config.yaml
n_layer: 8
d_model: 192
n_experts: 96
experts_per_token: 2
d_expert: 64
d_shared_expert: 128
activation: "gelu"
moe_layers: [0, 2, 4, 6]
n_empty_slots: 24
router_score: "sigmoid"
normalize_top_k: true
routed_scale: 1.41
balance_loss: 0.00223
balance_bias: false
shared_expert_gate: true
init_std_router: 0.0278
lr_router: 0.00085
n_head: 6
n_kv_head: 6
head_dim: 64
vocab_size: 2048
norm: "layernorm"
norm_place: "pre"
norm_eps: 1e-06
positions: "alibi"
qk_norm: false
attn_scale: 0.125
tie_embeddings: false
parallel_block: false
init: "normal"
init_std_qkv: 0.0199
init_std_o: 0.0
init_std_up: 0.0199
init_std_down: 0.0
optimizer: "muon_variant"
lr: 0.00818
beta1: 0.95
weight_decay: 0.022
lr_head: 0.00768
grad_clip: 1.0
warmup_steps: 200
schedule: "wsd"
decay_fraction: 0.812
decay_shape: "linear"
final_lr_fraction: 0.0
batch_tokens: 65536
seq_len: 256
doc_mask: true
train_tokens: 355300000
steps: 5422
dataset: "wikipedia_en"
Below are experts of layer 4 (counted from 0) of a mixture-of-experts language model. Rows are named router (the router's row for the expert), up (a neuron's input weights, with its number), down (a neuron's output weights, with its number) and show model dimensions 128-191. Each number is 128 + 32 x the weight over its row's rms, rounded and kept within 0 to 255. Numbers have three digits each.
Before each expert's rows: a language model's description of what the expert responds to. This comes from a sample of Wikipedia text that the model never trained on.

# expert 56
Description: Coordinates and infobox values. Digits inside geographic coordinates and ISBNs, and colons after infobox labels such as ZIP Code:, OKTMO ID:, Total capacity:.
router:114115135172132077085117122131173132192165163148143097177124108093105170170134108098088072155101124096088109160154121139111136072112083106129146117114135181116097138175120140197121111088140167
up0:148170141096128066142085098151134109156129181117123112121114110100165133165121166097115103150134079148142102151176139070125066122106111131166055112155200161107083167123153126197101143141156117
down0:166125128127131128151164138090097137151111122058134152127148087092095114104072080127132131148082128118193216160103104172127134117123161114101217178144096150161109087087092129125147101162105144
up1:143119149082111115144184136139166074158113171167145064095113166114174143122104098118069099092074106103120174128155106074158165166114119176097104112171132127117065143100130122136204117101145149
down1:061108150092096083154134104177171098126103078113143103151171110174154177126153128109112075152087178100062131132090107144117117081127078123143160114161148114157118138118114135184139098127115143
up2:136095129111067147174072093084165167139092104132148168117156124125097138127110066109171086113104113121069128171103159187118136075165159153080133084113090131127153130075156128156133212117137171
down2:122106139090123070124122121171126138157105144178121164066100146146176163108161089160126128154130105091106143143083165102174144175118150128138146117195076078120115143113183109116087182058123120
up3:067138096164135080091095142135182180181106120142139148108087163095174178161117093132122070099067085136128101147136153131126183114187108121135197125161162104144109157107065113131052123165125158
down3:104177163155119142152136135096136170160127070129122107061074167112169165126122193135204128184121106105122113109140129104155126072107115047147120092158117129068125080119096134099143140127128152
up4:111108123180148116157161129125109173168178125156169117121160072112054111118131118161128106166137124104148098149124108080139151158099128191104088060146166159162173155095128114217085114089128150
down4:122120168094096128146152031162139108175159155071136100145143106151134101147097172120075196134117104106113157130190183119111122113101180126179118159099122121071080135141137150019138115117169209
up5:088122127141150111114148192168169149140148088103159135100128140101079160117149147096100101100128177156083154077166124136107136088137066136147090116224106135092102146122060140168154125104096148
down5:127178176140152060102119125139117116085124099126135097084143152166109087106123131128149153138157174123105099177123094151137165141130082107100178181177141114127087150117157137187180088114158107
up6:086091093173117131046138100091131162133173170111161122157104127121104064121131126106169122105190073117117105110198107110154099129160094172175144153135122092141119134134108156210097086109107101
down6:175162185128117110093119111104152143084126130085173103126131074071181145112129128078119080150146116151116213069145135147158131127123190102176169105107123057086155143137124157106143104125076200
up7:100119132136060171166091083153152121132069173163157102169164102089079117143101090135120135113131140120117194120109127052188131101088112137121110115107162130181135157107162107132084094135136120
down7:143157168070091097164107103163098073086147131129098113083125126157125086152132080078148154167111138105131072144134140123161132169064074066116116136077150100160143150122190116108194132200154170
up8:105160046119149120082151123119157113173211167088028133154118130123112108120138131100182115145178105104136150119095166119099167054181155158141137101097098115091171115113158124174144080097147165
down8:114137088163145092113099079131098165125090119097189134110087095076145151073188111049100130113120137151084100194146116133089077094120110150144097166114124204135137157087157120120101117132153111
up9:171104168166157093077108167166147069149113195130144088141102090133089194172175142136093139132099085142084172138117195139086112097072129138134151135107087111197088140117126082183217160112077110
down9:082081093133122168099137059078102200084136143110115157099120167158108070123097070204120018147162157146131113142107146142138137130122092171177132084131214108090123156112145060143130172121120132
up10:045098072120102140111155120115179151175131170073131114135151094119146111182162093078148063120113136152064096137161132069115129110183141108113118143105111131177138134125109134158122148052128153
down10:109117092129088090114111110122126141199116142100110132110099076111133135086125112140140111147163165110143115158104080139126122112165120166148075149147103090166105096144163127167074121100139155
up11:146095148128103102180110134146165056135115111214154087172117173085096124160134128172125106175104113116186148158108120143097093108155110110146150134084117176171122130155069131157099152167128095
down11:199179143101146177140152102129148101098104130107076255120122096147159069155157137183134132131148157093163138131124104125076104092177139041109080127125074142111103112132168154164133121129160111
up12:106112194076134107097123137097153109177173149116130098168095151044108170179144127132128093124150101182108084172199141143129153056186153178091042110106138124144074094143130120155074098141128137
down12:183155108149149113114144131118104168162113155114155089153097111157091130111145158107099134141179154169155159112107178179155113112073077103110153150164085127082136147111070168123156102125082174
up13:064146146134073111103139073097122114140134173148133117097104113137118170114143104150061136142108126089198152156157135109116144109119145104140205154099097155157097160156109117170097080131137084
down13:197138109194146106110110125084105121133080133138096151165127102129092171161163106112082149116024203129136145153132147138132122138112166128130121097074099114100106181160075121136136121172106105
up14:110132122115120117173092107120091108139130136138151096171128117179074132099148153139064125142157081091114166128182146100085090111130127179123129136101116131178114161201066131198081192059175131
down14:087140124085114107133133094123131093127165167062140176226084056165104117096121112157149093110114127104152174129170186124159182086080140130124164140107144134129143128120064136082128182184107056
up15:143095136137094128124182126108176107198163117136088106120121154077065134140118092144149135111131121061137169069189173156066142125165146146078058115134094091211086149169074113129105098151101088
down15:163112150122090136142152126099080076152068134109169131150099090122082162088114135147149128245102076110115162117113132183118161060082118074129145115168131157153128084098079134182111053167110143
up16:114131085134168142095071157113123129160131162083136089173178116082154143095152089145125089134176157146063113170141085173108138173115158153131104090101157128156070101153123100137137185076162118
down16:169079147116129106157116101115057190158133067138104103149163155163142148117178076105151165078115121119195136133093179169138140075144149164138186163118180073156090065143183124088080124129131096
up17:166169178120118122120161132107110113119114126130084127126134130077096157109087126126102092191123156186168132118109162104066109078097149139186131151079136120102119157100140154151072147135122171
down17:160200077120125149167086117182143111162116149131123082154130154149139089120127083116159114093183087120100119150079127053156127136168120134169141129182163160128136132108124093098078123085122124
up18:140179146121170132078144150160144168157151163157185044088120130103163175134122131066074083102171078091140149154156103095134145079153114115155102154155068108099123158112100149152066152124072139
down18:132085215197157088111157153092108214134141198139137174144115065139154146092148164147147169129145154132134135074180141130132073131150118083154120133132174151138139083140124093135130142148155154
up19:100120080150145158144094093143049160159104180177132109136132097140068131130127170084089123201116071125119091149140057189131158128114173056069132156084157073134087134150117102153150080124110126
down19:133109069185180076168172101126083189111168120137140141107160114129156159166120180120098091133153133145106080112118145090093156179065113132151118108163161105162082103101123165138130158123137169
up20:150145130105156097217150148094185122161108122145178112129121083084117151145128094104066110116131101122099134143103092122149114121177149132059168159094140168102111147141174142107155082118112106
down20:173110137094079126163159081102155106156121143086152117151144067121171124094169125139146146114134137148110067132069114133129120142111092106105173098076126125114134123086117162125115117143163152
up21:127133133122139059134142139095143143186101181141118080093162135081094168181140094106082129053099135051109132146094147123075186115096126163110149137153153143116145136064111165193098188104115119
down21:104131139110103140131078092111086110114076113145111121131149123128128173108114105129094149083173095086113145177077166155101163146158102142157146102112134161129162136111147094109092109158137152
up22:153046143084119142186131157140147120174159132109144133081172095128148120171097104156137122092181098020147123139183117163137137098069127140087087139104093101133112196154100182186150138121116124
down22:104137093057125181165131029133093135035156135074155121165138092109129176129145116124116180162100096089115094170127126145142165097087170116123118108148139201068134105160106150124162069135160138
up23:089132095197098101101136129135128124125142145097101082155137135111090163165148073059141182118210052122146098130157178148146133089151121098146163085048179099167134115179166084113105145083103147
down23:066142093155116125156159090095177115134155169147129032124129127107131147088167159080094150149072095134139126055144178103150135145120106130169203105101108148170155143163127170111136119151130087
up24:147083128098147109114068144178140134168101138142111120148104121095156114208179120090122153088060066105074135093184144155104164100115163159108092127118159072131137091131099191192117126060148183
down24:171146128087247059161062113108127098139111153106132090108108159105099147163128176146123153136060102108141132093151107173161152078124200118150116118118105061110140149127145085115130112107094213
up25:143138076189205152168163093091134135143149128051131134128149115058109143138151118130144128112116110157167114117119091159040100182099157111131143161051122178108141127162127121203078127106086202
down25:156094094116121165093136169146161067136131168147154128118176103141074061114207150087172114140165078104124120152097082152150127111122136149139161094107133170097127063114103077188104102163119045
up26:081185144102101097112084096121139079109135123179130150140128107063117169113111098143156160078111135120120126134154137178143096149181103169131096120111110144120114119099086177165130073114151100
down26:173128176154111097157140098113142065164111136224150156167143149156153160182081147164109113119120085174121153116084144158153125151127154117149102175165128158185115105082148164068084132135126138
up27:188146077164081171108170124186166108106178145110106114078099116020148159124120144117142089115096129159114165170177093162168143090131101106114154121114112204136088163131083177148097150128128117
down27:115104170182179168099070125146144135116091097133067199131136105121111138159112105118158107140127161111149097097138193148093103170091139094102122052079125114113121116197167098052125087140145125
up28:096109157157136217071164112169145118138124144133074153087144144150079116115170125147142109158156101067068131223118139081150142070139147153151132131138114096129105130169138094139105175121137133
down28:110114109153063108158142053093135114161095145117118119137092139104140104094158129165134143170087114128156108111098167151134116169144094175110121148120156107117172096100140114174129106112136132
up29:097120117156119200133135124127160148158181127159145099193172086101129166153120125101093152156136111139116152110118148207098107094131096093093167089136124070085176163094138090118087130125131121
down29:112154170095088124169089082107153146116147148140131138126119046086113153111109107141173138146166124050094161168053131138096142163121145154111161174091142123124139161139120163177108062130112125
up30:108146101153131101104165121155102113129103133134144064157114150141077177128149098118114085099098094058172163108105097086165093191104190107156159133144131119143149132162089139139129125101183149
down30:134139158167193133177105102119135051071157106095102080142123130129140143112161118176186127145122171128134112110165084111169109042143173099074089157151127120152125144130095155102160222181128133
up31:127160165153134151155155109152143111125096081130199119173176164100148170143126149155081154114134107097087135157147128202108108122103060159126147112103144183123119084158101193208155073107105184
down31:116159099163114180113106195190106169108133089075109120140148160118171148164128160126091145103162096069100093135110105142132204103177058121198150131149083182199150138084181098109090158110135132
up32:106100095118106092130079128173163153176151201097110120131132184122180142152132080117129117155114175104073172123114140143158114168099083076091148093117139091172167117131071099129117094103113133
down32:149135160155160119143117072116110103154083125060120137170124101142152102066121076188144157121104119096179110098125168108118109140106114117135111112093135099123182142160153119137129160119130130
up33:146126137150134112160128159157122132143177127128081103116108121119150129118163131156093112146120109112093128178134160130122140113085154104092096119118085120130100130166114146087115112052147120
down33:119104106162106124171185147087106090133105144102161138109177117130143104098128120121112165104109117135141108134079144125190084190163105095152117134109115133164130125167113164153144122204151066
up34:103105148174185152120112173152174108151120166157115082107130135064129104154159154095078094186088077118117065122125122140101158073149157116120152119146121070114016084099099106127111121116115182
down34:123122151126168194101162193195078137134158133140094063136114154162155157106178166160124094137049161145112147088141139076097151148140145156062173092125128128101109113176113098110126132110191205
up35:110138148117127174123171096145174136141099134149124158109146106099127150136069103165057118143119104123116151119167089149106101113110142195171169143108172133143056166074105130164171095111088161
down35:120124088111118183152129083121168117091120133149150150136156117150132137166119155141152085069090213135142096157121141145112092111108120059118096179105155134109145122119116118129154177187166106
up36:109166153137153160055131070136143150096183169084127142100160113098118154149120122107068116157153063122186182142128123178088144112089142129190127157064109133130127187146087132186082161081082133
down36:130116123117157137159142137242087146116188085132097130082142156157158142125157131092115156133114089156085083141131122152104127127061118101176101143129092178104077089071151111096136023120107115
up37:160121156108084118106112162125169187099150093156131106130125097092100131106103077162155087127117113136147160144100083122172141087144150169109145115131113167115157137151112089136174141108116195
down37:111104171109111182157084136181081164074086135119088115166155133123089124105108142095115097074153116081134062106109143113127174088170150099149144136148089146140063133141129116159092152163207180
up38:125226160164110125106100077089132096166149153135078136135143125140122212148135167101067148084117122138152117183177162108071101163105090127084083112105148211111138104185099126138132146080139159
down38:168113147103129093140171109159141112147089224154120149148100163049056132094186172099145138167138203121147153133156134145144158087160159150176102110125102081143093136159092181045114125104110107
up39:156144144149159130084160110081094100157136137171119126138125082104072141130082158078094093093091087100140149091080133187135173064085124175102124070126099139149096121111128173172122167154136168
down39:160084095096082162091077178160095089182111114107077068116219122081086155165141091139135078126097117148164156179100071084117155100145109156116141141121150146121149075110147205142050109138121134
up40:137112131091147084207149112157139123085159094173134060151179153152106140173142141091099144136132137107126161111063172100152151110150105127097129070167156149139103144151122110128106175184167148
down40:062131150126176105111121131131100112111111155077184196090127123177076146152119146162122020117132134195120095114145132171151107120125124118155141173136161098102062154142157114134139152103129119
up41:143109130181157130105104107106092165156224186099145105118148134112134169097174216081079120087155100103065095162115128108067152118102124119152160107131106130054168146185074092138119207109108116
down41:116181168166133120078147135090081102174087121082123088120090153157136104146107123107151135158080155166100096197162108166181156114164131107187127062118146074120105154148118126136173074129141134
up42:134115186145158110142139070137129129140128097112110133123175098107152163171123094161101101099124121135098153179137102097123202100163089140118156102140106216100080129159110127190141142152122133
down42:153101136111124143120139176059127124147088122123079131090161130119134157176129111112108077156141121170097099118068140139110112135125095124115129158153158134090080162132137103124171165094112152
up43:185146101090122171143098134139187138118124180180116125184142071084189141118150137114139132143107129106090124149164144084152148135069148114141166122151091116144118142147089220150144097115123089
down43:170157164125111097106110099185150129120145156190123151146100079108081171108091114102053132074138147189097121135148146177088153154099132167119125103125117155160126134100137130135110138100126128
up44:124156140145102099108129160106128115157137133090148102085153100058103103139091153126066137091158078143157151153119115080120114162085135130157140043090102178085131097119144066149142160129115217
down44:094146104110153117146138101117125135175102148146162066098116108113151138152114086098110164092162126119121127080154107102111163045108069137141166115078124160156052189084122157163093136158138080
up45:138126116167093170125078164157130103097192201164121069140153078126071117137097202151095073158141145109157181153110152113106124176154110140160175102096082126171144155170068137214154169069087096
down45:102115151155142184104106112117113141144088149204150091139110149088183122191107161101115152149175173172092144054146117136103097122160158146157105090150174143114160102112144098102106184083204110
up46:121178177146091094124102073133148164143146102155186143124117118163150088157130109047121041185094124124105181087137120141134126111148076166148106152062107125085138107045166186135121114089070117
down46:126196110173198112058197168085150119082203115168095108147060088171125144157122118139149147122101121174140095141154097100075163141132182095177099163113164116213161125159135121164114106100138096
up47:160168140137116044112126119096132088113128116176079113127182169136115126153125122156163113169146110096090146155119098139096106156118136148120076157098129116092091150137171121135180097095136160
down47:095108100148164171188147096141205124135122156094102094111137134109131128099100112110095193130144157142165155156100160114156089110138154156174076105161158132124178150125126087098131157163114107
up48:145077117137156083109118123189124070119164150141130157114102193096112111143177184161106143131113098119128191108192048136133071080134130150109118117120123091183074134154135048144149122147094151
down48:132098121135118163120110157165138114110079133095116132129110147143120161094141165129110161096126154210088099117151144057068163180129140098141166149126126101127159093135118125188096191100125102
up49:114125114213144132116078055147152167126095168107110093135136104145151149132155089104139172152150102043120139132160132109074147103115133134091192102104122137146098102155062163187130103127148127
down49:140095120081111186123130141146127151068153114191125128124173159114154157093154155129102156102086088086098168059141132129122071090093137115203111101163095174153099124090151108065127172109141154
up50:083108136177129128075100125166165156120109114184123132149163163100116175131131126114113095117126099140113060115111118132110144141108182173141116183060132112102162133072137106172139126100112087
down50:066070135156080058135190144168167127175141099146118129197143047094110097133164126109110127081112084168104093124103158094115089141166148134119111125123158142147073193166083155117128147139055088
up51:080129143106040134100107164135114169126163139147158068182111111099168169144203059145151107108117111148095150196157227127130159082154152157119122119096138159083124092154134146154102125188126117
down51:091145097107048090127111157093141121083174073086172137106141219181154162126174124148146163092063108151139120121159113181144127135177101096066164155149126093122141118103178089162118125195091159
up52:118102122188173106071117114091088167135111179124116084110183131079101153145101183153103084098119146128113125178162168146139134152146198191092142122095105194127134097099128125184128198084119098
down52:127110159137136129118164124148094152122134160138111098181109176145162069111123094110117154139118195093118153118148062165090063157127161134073122206165175145100199119163148120081119174096145175
up53:123189129153143147142104065155114187134116088096105154157074059127136081144159133179140100092107083118108135124097147119064140121145124105147113122114155150152156124160117142173109108104121139
down53:105099181142097124148151120134076183125186137132161115050157116113153130100072081141133117119120093166166191084152131135192108130109152094147137110105194167189126176149168081075126084060106169
up54:126110117113061106126125091094153133203171183100209143168175174124108106182123119062073119126158115118142100124129128149102150097093109140214106146170149115090150171091118157152116121135120095
down54:180130175177118183087061105101164088123138168111098126119109099119103133161094112094112124123138135146115149154122145119212085207160086183156130106162107168128099127129068107142136138064155156
up55:099118128150153117103084179096158126172125093137185132179080117204130102148173094100142055140060109121120108114072092103141127100074142088109139132118167086102143116113089175206156132105108179
down55:147123150124146161078149102153176088134104180183177115152179177130159125155162175151204150118136155189140127122080088157080139128064140133146086094113043111126085179139120129127113140086057188
up56:170183140132101105063114074138150125156174148171147068172092145061074106099157157090073119172163113117105145178126110102120147083107144153144176085144149144165145107171124124155163070069147222
down56:113104092134088126062128100154117118174195130139163136164137165128162141132128112124096149170188098077149134189103138136155099167123141111120119161139100110132153136173059140133135101128135103
up57:137117115199129105118106167140142152089207080154145147133117121080169126153129128119063129077113099132087117189137114089165099091130093153152173086089115145121128142160109113134113133080144206
down57:125183145149134221145079150091119148151101131104134107095130145119137105081127120167190128153152051099123142088114144132146176132113105100170133150148083098130152131168161106138149109137101152
up58:110083201116119158108139138109176102178118147174129140108098164075185143088135080171136129133120130122104091111144177139162157066154129154120147108142119150112118157053131145062130091134149113
down58:129151075125135142133141184174106120143129071082136130162112096113181151122165218114094148101101136116123108084181156084117138094134142098153103104164127098154158135129116070155047155102142165
up59:146185112119140088116034077107185085099089134165102140170116093070095157183102146141119089147116086147160105136127179109163098102161099133142113077124157094087056108097151122159146115082121178
down59:122084118047125174085115085068116154160128101138101136123144164127137087092082097127124116126200126077155131093166159099097081127150116119156131150110111128077195106174131123096124117120112133
up60:129153131138120153173107114110081127136160110110126089072112044092088178146064143156044136123049128175095100134140093198130159109155128128093171107112120163096112155211063138109057101166126134
down60:173167096157140117092138124169142090112122108083118152079082112124092196116139116132111170144111132115161115102093067041153155109093100109101147178095151129126115145139131218137123068182127111
up61:123129111130066095175121103139182121138177127152161100177161156118166075185111144100150093086109101092108112118096163122076158172143149148131155105105149125099160169101150099141079161091135147
down61:069168107186087114126135079134084143110112127153131112084200145128175101117130096117130154130126145132122151151163107171158187182164116119100156087115167156117121126115164111114120121165124119
up62:138150088157150071092129129104177129169144105131092100150134070131125163189145105117097165142171127111114132099143137121124154168133097149096179147110079092094103107123120179110107066190083113
down62:147080078146143152119129157124117085149107093179108080163108088226108170111146150108140088141077081117076136125126116147119125109123176149165142148080151150093133170121104146127084144094158118
up63:142129129144123125043124130195148116172168136152121074110127070089090112164154086132165115083080123150107150134145109085173144103115144090133096109085133154142081110161132128166180152142178178
down63:170138122093080118133145149110099174123101077127164176114064154120102113146125075131122106099145148137125129127098182126127140168071120101084062085136155163160106093151183126132146073082106184